{
  "n_layer": 11,
  "d_model": 320,
  "n_experts": 80,
  "experts_per_token": 3,
  "d_expert": 224,
  "d_shared_expert": 448,
  "activation": "gelu",
  "moe_layers": [1, 2, 3, 4, 5, 6, 7, 8, 9, 10],
  "router_score": "softmax",
  "normalize_top_k": true,
  "routed_scale": 1.5,
  "balance_loss": 0.00219,
  "balance_bias": false,
  "router_noise": 0.1,
  "n_groups": 8,
  "groups_per_token": 2,
  "init_std_router": 0.00876,
  "lr_router": 0.000524,
  "n_head": 10,
  "n_kv_head": 10,
  "head_dim": 32,
  "vocab_size": 32768,
  "norm": "layernorm",
  "norm_place": "pre",
  "norm_eps": 1e-05,
  "positions": "learned",
  "qk_norm": false,
  "attn_scale": 0.177,
  "tie_embeddings": false,
  "parallel_block": true,
  "init": "normal",
  "init_std_qkv": 0.0286,
  "init_std_o": 0.0355,
  "init_std_up": 0.0409,
  "init_std_down": 0.0409,
  "optimizer": "soap_variant",
  "lr": 0.00689,
  "lr_mult_qkv": 0.7,
  "lr_head": 0.00702,
  "grad_clip": 0.5,
  "warmup_steps": 200,
  "schedule": "wsd",
  "decay_fraction": 1.0,
  "decay_shape": "linear",
  "final_lr_fraction": 0.0,
  "batch_tokens": 131072,
  "seq_len": 1024,
  "doc_mask": true,
  "train_tokens": 1102000000,
  "steps": 8408,
  "dataset": "wikipedia_en"
}
Below are experts of layer 5 (counted from 0) of a mixture-of-experts language model. Rows are named router (the router's row for the expert), up (a neuron's input weights, with its number) and show model dimensions 240-319. Each number is 500 + 25 x the weight over its row's rms, rounded and kept within 0 to 999. Numbers have three digits each.
After each expert's rows: a language model's description of what the expert responds to; "gets" lists some tokens that make up at least twice as much of what it gets as of all text. This comes from a sample of Wikipedia text that the model never trained on. Tokens count by the router's weight.

# expert 60
router:446532500475511524501457511483508529518470493525460463492510503489474509535493443473479483513524489539523473513526464499507523526514527520483449454514514493499544506507450526502465525524455537462481468469501472525497537515503506573459518569
up0:465487506474512524508506443494486554462482483453498523461452519481453537485483510482446491550503458533509485454523479511498534485502503479500468492494507545502524520480507498475518497521484499488521504484508471512479503500495493488522455497
up1:509484494471523518517514457548497535502464561476519501454454530517495464485539504482468528444461512475483468507511467483503503520512477529548517490490481547519488472503519487485547508491523482480510526491498532469524574524493504515549555506
up2:533510529498508529495536501502521495504494441503495499475454432508487526507526513483499474480489505487542509501461488457545524473500502498503528465496526536436534513519522484527536500456478497541486541507509488520500532474507520502523503495
up3:522518522508510500477550531525503515525486494522504486519529492496501454491513482472477524496518522485566500489502501462481525478533486529478471500518485502482508511458494472525479523470504518512463534542494488502463526478506504537494530472
up4:496515503507510519483444494473486496543508506499509529441537512512496497510514475476507478444530468473486478530530486512533511460473470476518473490512486474539543505530482480470489500511517522499495490493502551535499510508465491505547504487
up5:525493487478487489533466514503466495488496514536525480518466535497553497473481495493523479504511483493493474482481523484492518489477513512536506471516524525505474539453514489491509513543512471484469535499480500471522537504501507505489526493
up6:519486539474482498479516506531500498504502515501546468469494476480515471515449479485491521496498530464541433500484549533516546486454489474498489497456517523445443511549514498514535511497493528544540529506478509446503513530483507498530540497
up7:503480517488500529506535476497509427517504523530505519466490507494515510497513524506510488517522511481494470521485492499514490466515526510465459496503482539464494470485531519532576507483511498540548540514503485485494500475554481523534520535
up8:467484504478527506486514539490486467542507527524493507523530480499518510483529470483597546478479465476496541564533508465468498464529512460556472502499480485526536517543513554513508449519509563514508480516480473480519530504487531491511443504
up9:475524498489468495510488532490506464462496478478510521529534531517533455489511539493484485540491505561500524530497515515472487502522539533515526512435496506514514500517508515539494495454509523441513524441448538510518486493512497485545540482
up10:526524516483481486482443478500505520484463510500479501530500481499511499505497493475481487521487498460510530479459476515511529466475523485519495541516464507499523471446433511508497521489460491466509529503487451561487514490461529541529515537
What it handles: Periods, colons and quotes ending sentences or abbreviations, often fused to word ends like ers., ing., or inside numeric tables.
gets: ".", ":", "\"", ").", "s.", "\"."

# expert 3
router:485488535525524471469464453491501499526498487513459465493514537470505532496510537514549477515504507544505465529461473541472472523493478499478534500521494504496525482474436489517500481496462483483525526536464508547484466449526504506457516471
up0:484522495465484436465507490497486545485478535495492469473519522532529478488497492488521482477536522517462512537475475510530494501551499519522488496447501488546471458508448469467479518495504502520469468482494507498471510534495468502479498491
up1:480488474491500516519485491501485493472484468443515475479500481486458465495514486533481470491525507467494503489494559448485486528502528501494528516475565533464489468476492483492526478518498492509520467516522524484506499539522517496531501512
up2:481474502500542506523521485529502502494500513475507495495508519441470473480518471474477463478490529471513472494527482499509497490512481504498461500470464445490447474544492535502504546540518507535465469472539524514501533477512489475582483505
up3:490463513472500496480485462524497507505484499500516500479491494495528502499471515542483474497509542507458504516521535528521511482492505479447471505524486502540527482520483499523509492457504492504496514517514516475438455520464484492496483511
up4:507503479537482529482511468523547511526529495542536518487505489504501541471515521482488528507475511470495474509474477501532500493524494472529517506488527462508512460494533524532507496480516486495481508564481471471459508517528511488495507463
up5:480518505518472520527554493541514503469521487490508487528540549485470471497490505540459512504467491523479477574524496490516501548525454498524442522495484459504482498483496504501514491508498530552552531484505464492517493488526495486557462476
up6:474537476493512507472494478505510512498502510484509515512532511515449498497471495534474470458527475522543516533484426473488523467512504519512505525477502528526486513490445488556517482498519542519487500509494490491466495470491487537543521465
up7:477534491488497460472523469485432478510515469495498462447525530500505473497459484484471518500551518501519489497507454436479513524517496529451507515473510471473522496537460509518527489537495478520527527503527502532495484494493518513486508504
up8:551480530528543453521428482508511472521552489467500511479559476437450493516511494533509521458484489466456515513454549514499536499477488514492530533508537495501522497456511519493502532469523518538473464493534511466509472501506523530508482479
up9:490468449517470524524511453505553475495479497466541540539487485493509493503471491505479520499540482489529488510444471468504523497537501497482486501469500512501470513530455512439464492487498541543484487519511511507521504480502475523466535483
up10:523522536512518565508523493485499516511518504519491486525454492480530482474510469525503486483463520528516472514483506505468510474484449490465489499495528497519531526492527482498486453479472466505524526509532483516482468477521523510497525464
What it handles: Standalone number tokens in table cells, coordinates, statistics, times and dates, such as 97 in a table row, 29″ in coordinates, 23%.
gets: "2", "3", "4", "5", "0", "1"

# expert 19
router:522580493498490516447464521479512480524474458514488488464474492502491512476487544530517508501471471472488494489481510500455497547512468489491530485491541503531500484510550521502507487557487511489503477472553547445509469495492507481514564513
up0:468538478472508503452521494505506500490454502482476522547525483534524463540514439517509469537482480509481522530487496530461510489508498512527503515492529511480484522514491497472487557482510514523528496467458472482471470503486492532489552475
up1:515502516463542502449527532543494502523474493517485476511472486534495493523502511558547502482505520544507479521490476503494512498485512454518477538456482473470466497495529476512506533452487510514504549537446475512488502498521473468502525521
up2:462473499490497458510529530514519542509526477523499526489523496479493499466508537488519515441509517486467543530502479526475504496465496504509491512452473497499452448514498532511507505477469562540495494485536473475456506506505515510517503520
up3:474508530460501492496482504499490502427543488468520438467506486489509483498533532480512529480539470504503546484498476486478498521477527474525487485500500463493457483506519555456495510497474499478559513477446486520513513496471520505529516502
up4:488529532477505497528473468512490503498504522485489523545489538500459490473499517493538489488513478522521533472530496529532510549490532480518490543486521493540466503457499523495512458518460509500493526541450539488477516525481501535508509507
up5:533497525493510472476489505494491500472479474539495511514538479475497476500511474543554557529492501525498503493499529516500535505476548489545514518480472480487507524485513518492512493511545512477471535480516438510558542477504494489527473555
up6:501514516512490486558505506504479468536496508499493503528527487514534474506469508461518486479486526531501482455514473494507490482480501472506502555511514443462510522531500462535486505506527463531514526526523486521523540545540493499462514466
up7:463495482484526503488491480515542480505535534510471516482497490479464465504481530493516567460498516482461523482506437502496488537492510509533471468492564490470499483475513532510483488482468537513502437481458509505456493454524461481477489489
up8:505449469454479498527507485534498540520533478493520511526542534536480493520548480514522509487483544534519500500503450505536536486487529524490525521527507486481536504505536467496473474481499468511498505534478518483480545441502489509498494518
up9:496538545528513506510543486524526553495496478503504525499507476532535491520516515518538510515510474533475515496484513495461495495486519489508475462513525502504478506524508477488468529484490467514482504510512539536462528533502447535528515515
up10:536487473518515485491465489474498511494576525519504506529513503545532522448523494525529444471489502510480485462487481493529491530502515502486469486504494463509523535494486504501482492520550496482503487554506435504490536540487453515493480490
What it handles: Commas, semicolons and coordinating words joining clauses or list items mid-sentence, e.g. , and; , but; ; ; , though; until.
gets: ",", ", and", " and", ";", ", but", " but"

# expert 10
router:514508494473502503501476531493460519502487465495504501520480500498492517554451509472517501496507516538468455478506567514477487494488472495476514523541522528497532477551569481487514480530487536531485494534529441488486486523503503491489471475
up0:433492504501498531515466506485523546473512458489459508470515580528502523489513507470458456577544520517505537496508479489515511504515483448518554503482506493518519507538493490450539502455504493492501524462481521483491491478463515478518497525
up1:497546506489498504511491473472523522464514476459495466486446526531498510530502509501518520533536483475494466507510498475499521528495481497556510538492475491510454481506525498517488475456547485498509518462461477500523492489492462542481517532
up2:455467537504483526481525503450505482476480496465499513544531488517482502515521498481521495493463529483488438533471415490528488499515471539486473502500542484491494505478475465495481512516548499491514506505506489497525493472491492491506484528
up3:519491523468491483546431493502515501480506489488498472508507477467532501512500495490463527430502507553532522478433496506493509473507506538528486497496516510486510468505485490501529485509489536464538452530519537523533500483535471493519519453
up4:487468508510497522493531487481470516465462493459511512506475515520497523515543478504484520499507535493505507499501529496535516537489514504505485468482505445517489529467563477510494447527514496474496524455502511493522528485481489503476466464
up5:470477486488519543498495500494472453460490458493527497527512514512511520491521505477559477538503546497505536500537462508505478498497484539523482474496530493498506499542511502488504496505476481528468490490508515532514509483464506543523468521
up6:467517500493528456489523519514509529465411502516518494508491462489470480448497499532493461503476460494515476497480451509543491493531542501477497518514516525470522515510516521488519478496472489531448486470434481540485527504514460535544489495
up7:496520496440502476476498525537516503478482512524475502512442510478484493514504466491500455508473497533493508484493457467479482529522514516490517492534531499478503469492522488479454483501509492488518471457509530463500461522562449523512486511
up8:494490539498498544478538478491519523516492532464514505518477530504488483499497504528456499539478496490496465463498501485477512498486444517499502530494517471530489516495439452543478506521501475461504502499491487506523542480522495551479566506
up9:488520471481533552482479507484513457546570487513492480461504500519545522523492500534536532494495477482523523531491509522503494518499537502470491479497527529535482492484521490535475504500491491481491478478467474449490499479513498525510511544
up10:482515515470480500474470498499471494463462495447475537485477474537499526529499464530483437507478512511474488471500453490534479483519525488490500515484507515515504486553514470469474500511488484508484483546481537502514476513501491485521504507
What it handles: First digit 1 or 2 of a year, plus month names and "in" before years, such as '1'972, '2'007, in May.
gets: "1", "2", ", ", " in ", " May ", " June "

# expert 17
router:485459518464483507488479533532525498485495487473490555503504493489522515530530475476488479519513479479496517453486477519517472489540523503497472510489464535497491467512496518478488479495547460519497532539532500520485517490485496467518496500
up0:500493514499512498509492491524471509544495489494508490483519510451506491447537481473475509501467564500498461470536517460526502482527504486486481513434511465522525542497473521524463514504512445477520538498492518496509539534509519485518483514
up1:511496504470489442490466532522481482490513483478491470518542509521435495492495507519473534520516509487495520482489507529558518527501530499507539475491551477458507482485503531524513499538497516546503512511496496451485506505473507508489450547
up2:514548499533512499509515527531537506451498523491520471500481473492473505560510476476498509536486488478495511461525547488485519511458540534539549508509509483486496477493485543453477458515557533465457472523481485507485460500472505501507543510
up3:518508495492513510486495485544486488487532471480501550496476505457500523506496501516516563563538493464497521485497563483486521493515483588551504479469531520496525496478495498476481491493506523455514490540511514537477517469489481525532506532
up4:533486502459522456583538535493444487499484542517444507506472503471526520580484504484493537512499501505526475483494490482528487520499491477518501458470510521502527512515483478486540491483508536486519504503473537498467499537524452470513496530
up5:532473530519452481528491537479507475514475493461538514472513515495494526462498503498486515525491507513431500479495479461475516440555506508529482504513501484502463482519493550479496501545523516488489503519518481490483520534504429493512502506
up6:521494507517510487465504514516506511529504499501470491496507498539474524512515501538496488524514512480454532448506520474484549483482576493453493503480511500508485496519509534526466435503460486548432498482469514482483479483531481503505498490
up7:466475508474505472537556509470516476451471472475479476500506518499472505463504524491503463514483475520537518481536513522488509555479461518498530438462508507502485549524497524479492458537510501494511497534474504490504569505490497469489521499
up8:512478496472464465510498479532484483542475530490448500488466480473511452518494496536502508463525498506479484475497489515513495499487475497452522494474491505547493523501548465484491525482480511528545498528520532433448505524492506544524524477
up9:508478475503488481525489543458491470479513496500523502518466465494554521495494511502509527495510534463540480500523515494488466485527497494530490520494491471536538514511444473549498523494496506457487460505472448490490536518538477474509490492
up10:487456464513504513478498516508509519498498528459524519517474540515448490459489525514495489478500484523483463511513527513510482491482562498486527501487467534530560483516524485516495484486518487538517509480521516473498479492486476449480500516
What it handles: Line breaks and field labels in infoboxes and taxoboxes, such as "- Coordinates:", "- Born:", "Personal information", "- Order:".
gets: "\n", "\n\n", ": ", "°", ";", "′"

# expert 15
router:498509536473516505480509548489529488502492490523475492483487535533486491474498517526512501516510514473428451525462471504507483473526522503472515518495519532487483483493501474521473491513511485494495463458497517484503511447562520513501545503
up0:488504500505418462468514503439542441485516505485446475517457462501491549513515487481520432518550486507494490506473523535505504516505497452468479510510495521473470493505470512502518475527486477526503457501483481549527518473501451504483505519
up1:455532522463518523529566496560486498472504465512511449510499485506511468505531517511484535496504521517452505475498526487517459501505532490493514485558503483491487509459517482498468511462482518492506496530509490500477495515507505553502471501
up2:504478520495548484495532503506552479493511480504526482555527515500493443520491482468514487462503530486488499531500482546515522471517444479482512456539528544521507504510546496470531544507517477487517506529500506483499508527503484515524513518
up3:470477478497492547522490565495518497469524493504475485482525466502466483492537495479478482507539464536498481480486492523495531535466511521507534486549474511549537521501440519510514524492500471534544516473487517515516494517525482497514518473
up4:493506525502475474528493452478488409478483454481478504503496489531463526488475509520494470501507495464486494495452477505486575505502494476504501543506538519489489496479505474517548469513480469486499508511496474523484514524492492486506538504
up5:499523498523481522479542506512503493517503499504496520471553533484522475466497485511524520511470474503512551529451499484487489475509502519524548503550497489487482511484430506515488476498551499512506436531503448493478493511511450499510476482
up6:504475535487508490487489523460527532444528538517485495517506545448529482520482427506489487495492520497492482550514491491523506492483518481492465517518520486495462500515489494533526506492498496517498482494546507499489464532526483522531483503
up7:521523490501531522510515495486475481532503502474518539475486512513519481509509536483513517491539469477489507491497494525454515451484536485511485525471476490433546497491498497475501531502504479524529482526492495510483501487498514498505468507
up8:508557549544483470479539500498513511497514476457490495540475548520497533488504517487477490519469526534486492498472502541525540465520469486528501497494494462503471502470515479495513502462508459484422486437496474479525488515463451469480497483
up9:488551499479490480529465498494535519488487512518486470448520492461523490486471493485516505487553492548475529501546489500524470532486508466528536552482486456459429534448459464490486501520474487517543509488480522527506486518468506506521515491
up10:502466467512478508489543478524507501556513519494526557512498518526465481501474543512509475495497484505536522528501502526489508526483537476526450496474507493496538504504490475515505459527514454565529482477523507534504511485469510482502445514
What it handles: Single vowels and short vowel-final pieces inside non-English proper names, mostly Asian, Romance and Slavic, such as Y-ui, Li K-e-qiang, Jessick-a.
gets: "o", "a", "i", "u", "e", "ia"

# expert 7
router:527534493504480536507466514496453481542482458512462483477491476488506529437498519520499490501491455503543464518467512540493500494516483513478521533493514496501491510509539499492505509509486493508463509479549489493518472513513521480482509516
up0:508505509514504499491507470491528531466503528531504512522512514470511476524525494504497483508497510533487495545527495471527483459496483457556481490491512506502480502488491493487511504472490476484529526516457516479538466488492503478516475488
up1:490464521492481516508510524446505527460522508488513521497511481495504493480544527465470486473495508506480458465498538463495551506480495487483526545480546502492524471488486487513522480538490498479512509510476466538480484546500489478507508541
up2:467500474483486469485479465491475521502507529492480525512538492491528497501467468479461533505501544537478517467515476474479469481476506505508516519541482512444495470500496527490497500504507519491542563499509511491502541505507438458468478458
up3:515494492548513475557484485519485521495480516519484504468472483510501475476542469529480469457479534550489475498491504509482533515488469514548493511457460545490489490516516480485500503489515534489541501509526511482454505518507454503534501511
up4:488521493518492524494541502531484486486501494494486481469512534487534510531481482473514499482494473509497489479531483470494497466500499544496451526500504467507520459535513504459502559488465486491517518489508460536508539492491468494514489550
up5:536500515485527525532529458506481483494485520471484471492462498486509451513517503523520463483501489515491503507488476485478473482487469508501515482500495499508501470503518507496527553502516515462490539497461446528473528492489481546466482480
up6:455521490468514538480480492471482463499541505503478527493508528490524468486484480524429540506451462492489496482521526538481471498509495516495526458496496497500550536460508462483492495523514458476507464529493490534439552514491462517536488512
up7:489516521502474515445503494527496515525505496509528533514485481538497486492508528513486457491476475478470488477493492512482497513497565476498506476505538475473464463469515487510457493536513503482484491522486496508483517490508484492495494494
up8:491502536484527505522457506480470485471538495532521447541516449497542473476531523521480484511504433490489475468489472467517535452497530473496464513520527464513520505520514487463488497494533514506506507471499501504495495493500501516500477503
up9:502498494497486445501485521525524494456504550465497517460514486530453518497513514508514495523527520520495506544496510501448546495545498496497502519496543448527505484502531450467531519494435500490493465486505479502450509503484471516498510470
up10:468494530473489518561540472532510574508472499561485552490524511564510463477508541534482524478492498480482491510509515484500527467495530486476531470486489460467501524498522497520505521516517512522470514516469481483482497521482490482525557509
What it handles: Symbols and labels inside math markup, wiki tables and release lists, e.g. \frac{, x, (tracks, Single, Vol., | - | -.
gets: " x", " \\", "(", " Vol.", ">", "{"

# expert 46
router:517500503473475527496476507476477492501524552526464508515478507535519524487487460493464555486483497482487521502536534469471543471495566500503513528537486502486483468506488532511494511531553535497506467475505513494482497526486496495494496480
up0:535534532521483492512526498491509466522474475453474506532507531485495480447506500532549489461467512528525481459488538475540461470503533531525514497545497477443461538529516485435514475522476536483512465462464555536489515519483512538494488508
up1:457521505510509520494524459513519456506551500518492473449444520490512518486486509499497535491525535545490530512492496508423512576514458452462484528520486497513496519529495514495539513497525495457533510480500539486474544521487483520509478509
up2:516496543489537526494508479489520539491480527508528493471463512502518540449510464524513541488521510516522490503522474481494461472481525514460519535483532523526526512511514492516506515491509506528522523480512517515490513541508537477468498475
up3:510489519468506504481487479472516507511502508518497511484419512516527493473516443500500501427467492459504506480490480496485470494532493521493513537483525495515503514534509492526517520506504521520501540468486506496511511546476535525483463505
up4:494446533517490516553495463550472522491470490490525527473526464516452490480468520480472491565492503547497498485486503510543488434453473531462500469493526537469491496476490507521465480497478473519482481499516510486533493468535466440528535461
up5:490509495454499480522474519513522474551534501460483508491498508519484473519507522501472503498521489483487524474509483485529518517559517506488511484505487436485538538467498548486499515506480498476506511509455453510502581541462498514519483495
up6:506476497507513537510497466509518495507488471493521551516471469495499518438491506499501516468491495501499547489528489478466465470499465534514510500530537535518487486490505511518457473463478479532487532530488523516505526501524500494503526533
up7:482491510505507514478463537448474451478515492531507534505521508463493499459510510495532478516472508500508507518485495493502532534483527524478502501471517473482500518494485535481475511516482521495543502469485497491463545458453483480479499500
up8:493497512491506543486466531512542487502521523513483523481503546481515465529502488495513486533517485527536529450493508470515534527520508464502505500497522519477503505518486538487497521499495510445524507486503489457498518503516518487465494515
up9:503521491556509486513524489494492500495487502495530474487479527528512455500500505494489514523459487505464498493498508543531473526480495539487521517494467455512505523502518463500439481549489485512499450437463483528501561481509504469503502492
up10:511501510457525487548455549529527518502471508529508545451475452495478525501509518523508499468511508466453502489459526508490522532509513501499518521496515519465518507552465480534519506515516509531520493533503511492525532478518504487491482512
What it handles: Sentence or clause openers in prose, such as The, ", the", ", which", that, ", he", often after a period or heading.
gets: " The", ", the", " the", "The", " that", ","

# expert 6
router:524533488540506532498561457515509480516574542522511486491496528481489475470504478515505544519538473510473514508475508520509498493500507504483535473490512462518489444472527522485504482470543510518481529470514508439535523487498497503510466483
up0:489499462456485455532542510519475509558580500520529493499525489495475458498459498490505517506458482522508443503472500468526498523542496510530473542512492500516465466471502532499466474469451549472515507512462551495527494499550506514466522512
up1:485515506471461530504480475514506502464464524476477468481568484459476482542543496535523524470523470477486510500538463494462481488470527558518469534561506525513479507504514548461507521487511519571526527451440493506509522493519481510516506478
up2:468483526472484491518527486526435502480520542465473529465519530472496537509505515483524469500493502531449492529477476469537505506494472544446494518515536486478496524504508581526505517507540517467499517469475475526525498501465470498517511508
up3:494455467516467523509497511498521527500497526488448493512497530471533500513492511510455485513511487462495497537475471511534501535520505490463479490505495487459491518484496462478501505502494492508544520494506502447510492479525501474525448477
up4:487524509538475482467486524498470501501496492515490513511495507504467480500527519496505475522512498510524486528522484496488482477460526522513434448489482485480457499437489529505501532469508509546519527507449547505499542496484489546512470471
up5:525526490527516499505478492482491447489469494437535480536463504477479474488524532492493511525485506474519516518497438488546530444522485520558451516527476498461519493487480531488450490473507473536512499520471453490517522484551495489526459498
up6:497518524530523462468509547458540511480464519501517491480515512469521527484497475481514489492460527499501521504501462507479473502504520542503520499553512478503442499513479571498495481524499510498513526516508465469502525481478526498467545541
up7:508478496524516485465449525452495551430528527471496528497487547476526484500515459492518447521505503519494529484460490535497500519535529483524477498503476485485468527491494518493539534482487529507511546523513501455494465504521509518461519517
up8:510525498500504541527457445457494499469477466484514495543520533499536468499514452484516507500468516517480503518479515512508463496474521473451464470508487475495471451466496516481497514461502478500477481494469485507510492501487490484529460578
up9:523534499477539478523543477520500496503511507474503479520493558485503470552503496502476489460512532540487501472517481504461517529478503541501484509453473497499499481526455506501492533434498518447509476474485462471508512515466502557532501535
up10:554541514524505547542489515461530518513479501520506514481468519496508521508508523508504525488534514444453540494463461557508524489491494445473451471514466510498535460553440492507522452503482489531510506546499529487486503470574488500484529494
What it handles: Lowercase word-final pieces that complete a word after a short stem, such as ing, ed, able, ating in sp-ying, b-ung-alow.
gets: "ing", "ed", "ly", "y", "able", "ate"

# expert 59
router:515519499498460527483469484484511483510488466512462486492473483496514519480482519493490490521458478478506475511509515494495481512506482515457525521508517521521521457493536526493521460557513511524476470475547542508526474464490523470483558483
up0:535501513528505504523514531510467485467528498522513469506454481494508482516463504508530466526517504466480528421514484502496501505482456501455502495485495475516508513486509488475489518497527513462477483514485482517444527464503480480507462510
up1:521494494505494462522468514469493449497517490526488515465523488485517520507527511546508489509519462512490509509479496472493535539507478459502531508451497513494485512505537510497505520491541479526528478521431486474514506493466497500471507519
up2:476495526486472497526484522493508483442481548512504523522512515524452519481527496522483457507499502455484524511523461498476508530496509501501443482521477500498496553528505467509468530519507465515527473539492513532493511491538485499486502523
up3:519522490541494478526469502520468509485532507486508480539508490461514499505506544467499469507524469526509480473533544442493484493519510475486478507504478525481532527502479477515501468503485522480486523517511498486483498522481465513474506534
up4:492499481487496492526509512461487496474531496459492469500546479469474511499499479503483482481486489481486470500464503522514451491510491450468492483482508476438523533501450498477516470497511495465463485504515490514498528536494528517532494528
up5:509546520521519507491482515472539465452496508500513508521509472504573510515495503527471514459512524517553492460482487525523492491503474513517515512498508514483512540512492450477513496467500555525518500470468484499538512535526458500520512496
up6:534482485549501465511469489528509497490485505502520514530465500539472481492508445538541505498498535496508506507556525545556464485503473477525537469543509463513470495492475515516544532503491459529493516462497533482550462495545489513473446491
up7:462528541500520469527469521543490497484549481482467535499528492478499494472533485472536491479518472458509472477516490537495517498464516474513475472459475469470534471501514511509490462519541460522501520479470502507504490485499512474484480520
up8:500511525519493501492486519514508492511489475492504489531499528478494490531460493503477514484509510510517481518525508510519512495473523507537519483496516492503529514503519515485500517482519501514532494486531485501459477453478495503449500501
up9:512505489502464494496540537512496518458482501446522506458573534523503498541541496477498500507487526521496478484466472563486535471479507504457515499472555530529476509513461523536521511528434502451502544508492491523489474488526524510508509483
up10:514485508497497519529557491535501511484508478476486464491513473546512466528496460471476494482491461430498504461537512509510474478457470522513501472505534487488483498468480506510526495483477484503501496481503488492494507502515495507460512516
What it handles: Opening pipes and first tokens of table cells or list items, like "| K", "3rd" in Brigade lists, "Revolutionary" in list entries.
gets: "| ", " and", "% |", " or", "- List of", "| K"

# expert 48
router:452470502498449468533505484518510517502480510472527550474482507486527499509547506490523518491497454496482498546467538464517541519507506498475473495506529515554484532504509518480478493522470496465541490532505497494505540475498473503522511531
up0:492494546538492498550518488509504484456495519482501484545507501485487472505527456515511506524531508516461485478500477492448487531467521493519519469513508484443498481449518540503493505466476517511490477486563517512497465530552501469434486528
up1:485531497527484472521503527483505468519572548511491494505490487535536506530490519558500521444516512466480499514459510480487535524510508444504485556505489503492521471496480478512523555530501519466527490492517509533464479530481479537496476491
up2:509534500472514503450494506492535537536543510496515512515542536495477500517507508477497529474514507477559527508548494465475513475484505461510471485481490495561510513545504493519509499493505507492494515506459514503479537490522488522521515546
up3:479481515502520496478548541516545506501506487513472526483476487542489513453553537459487506504478510512485526492484516535505523444472497517507498535508474470507527540496456537480516502525508496456468496485482524511482500471513511475497469469
up4:488513464472467483536471520483506500466506451508492552509517489499462520504538507459462503525471521522478505490514495470506521518489521518494519496484496508500519503451506527474486467494514519529507485537519522521474534539517490547445500511
up5:489475525503447533498553482514466453493527504495499489513494507458497499473499476488508519503496496476475497538462519487505507503497549485544483487510536526499446501537463502516528550484468474533519505458515502544514472503501487500492509536
up6:502476487500505524536478453558489518506514465512483446510507492475530462511476508512492461494476485497491482487488507456475432484468526508528477515515497501563517487519517491437463470473519512504483504515482550476519517533505476506441523488
up7:487536505514537488522529519467497481515487559539491503497535527520497478513519515515520519453469504489509529491482534518447522538467496505524514442520484532495515479505526539482509493535511543504507494507486484534535520507503534461488476519
up8:491473518454504485466545510543533478476528500506503511513496489484492500514526523501563458458489501477551463491495529499458500523529469473517524535537528476494490508562527465484533518508515524528491528481504543521491521526512489512507504514
up9:522552479456512445524523480500536473489495520550509473461542478503499504499508545526510510469490506537474496489515486501484530467495514508485527537518521476500481486494536509462494499496472532517503484541414513473511468544505482507495498499
up10:525465477559518526512495487530511485499484493517469504537486494515543496494494521518486451469527505484466502500501519489542493523518495495481497510547525487494465545555486428495476556532486553489476494512528501500461506531508508505507486483
What it handles: Main-clause verbs was, is, were, are, had, has, also, as a, right after the subject, as in Hippety is voiced.
gets: " was", " is", " as", " were", " are", " as a"

# expert 16
router:467529503529516480520449521483544517507478494504516522506522528475527478494478551492491511455521537512583462461484478475514462517484462504533487454513493500492483483478553515548529492504474537502495455472496527517513535473473525487453505460
up0:516483460499478505516520490497473535462482493482470553524530521442456492487493504520509493470513494471490483523514544496502495505503503540559493499534460520465513527509504489481508451536524478534460505507488490531511499511462508448472524515
up1:479492459478505487470494508492548514460543507489513533494519475503481501502491521474504531496462514460502513481509472439528534531491512516490517485497504486467456507490479484487486504469546481494507488480525501520484474496491490519485490534
up2:453498543518497480541472481536498478461488532514526523521514486453440525525470493468503501516473444472473489488523510483485524531473529482454496487445509482455491513530485483502518537484526512482496483494491546500490510540457504502481485461
up3:517507478536537507516515506502489524512505492512482519527521493513521478472524498510456484510486498496502482427526510540451499525446463491525476486440492491492464513492466481488477503508518552481466506508502476501524506478458525499517505549
up4:490535527461519446533502482467541432462493459539487489488518461532483466547471485521482533500520485511497489527481489469488499522500483537471508465489512478480496522558500469502496451497527510464575491483518518503480511479516499426491470489
up5:484482511473501490505511557522470525495490501447535513498540477550510484436482498492521504474507521514497484496513514487506488500504492491552482521502526500482449516520546439521462525518462550454473530466487493536508512524502528499495469522
up6:511455567482520504551509500577508515534499520474488526492447506535459490510470490500498500538493492499491532520515506493495485503533503501481468505531489531503473512500506486471496478557492502427482508473490482498516521499504455528479489469
up7:496552495537511484510475493492542427486521514489476485546462504479468524446500492511506537472497518514532493504447503484485502495511555521472506524478498518477482497489527512484524499497485528510478497493500452518488501493531490520467501489
up8:483523510507538497456510512485488519526523508503424545513513474474477504527580499513500491532542539490484510472448511489498485474528548423509494503498509488473478525501487516485513505498498494514527496493484447554491463467474475484506487518
up9:480520491531494490503498482512506471450520497483511504493503527511497483511514533508523532519488520548489469488498513552462481486455481540533467531494536520528512515500475488493468487517509529511503480475502519506455521520513500512586499499
up10:513493504508478523512518455530489491488546471541480527458489480487491478504489512526494437512534492508492498555512459497488477495482450465506489441496538500513461497486518496528475470497480484535511487480534526525481457467528503501488470465
What it handles: Line breaks and opening "| " or "- " that begin table rows or bulleted list and infobox lines, such as "- Born".
gets: "\n", "| ", "- ", "|", "- N", "- C"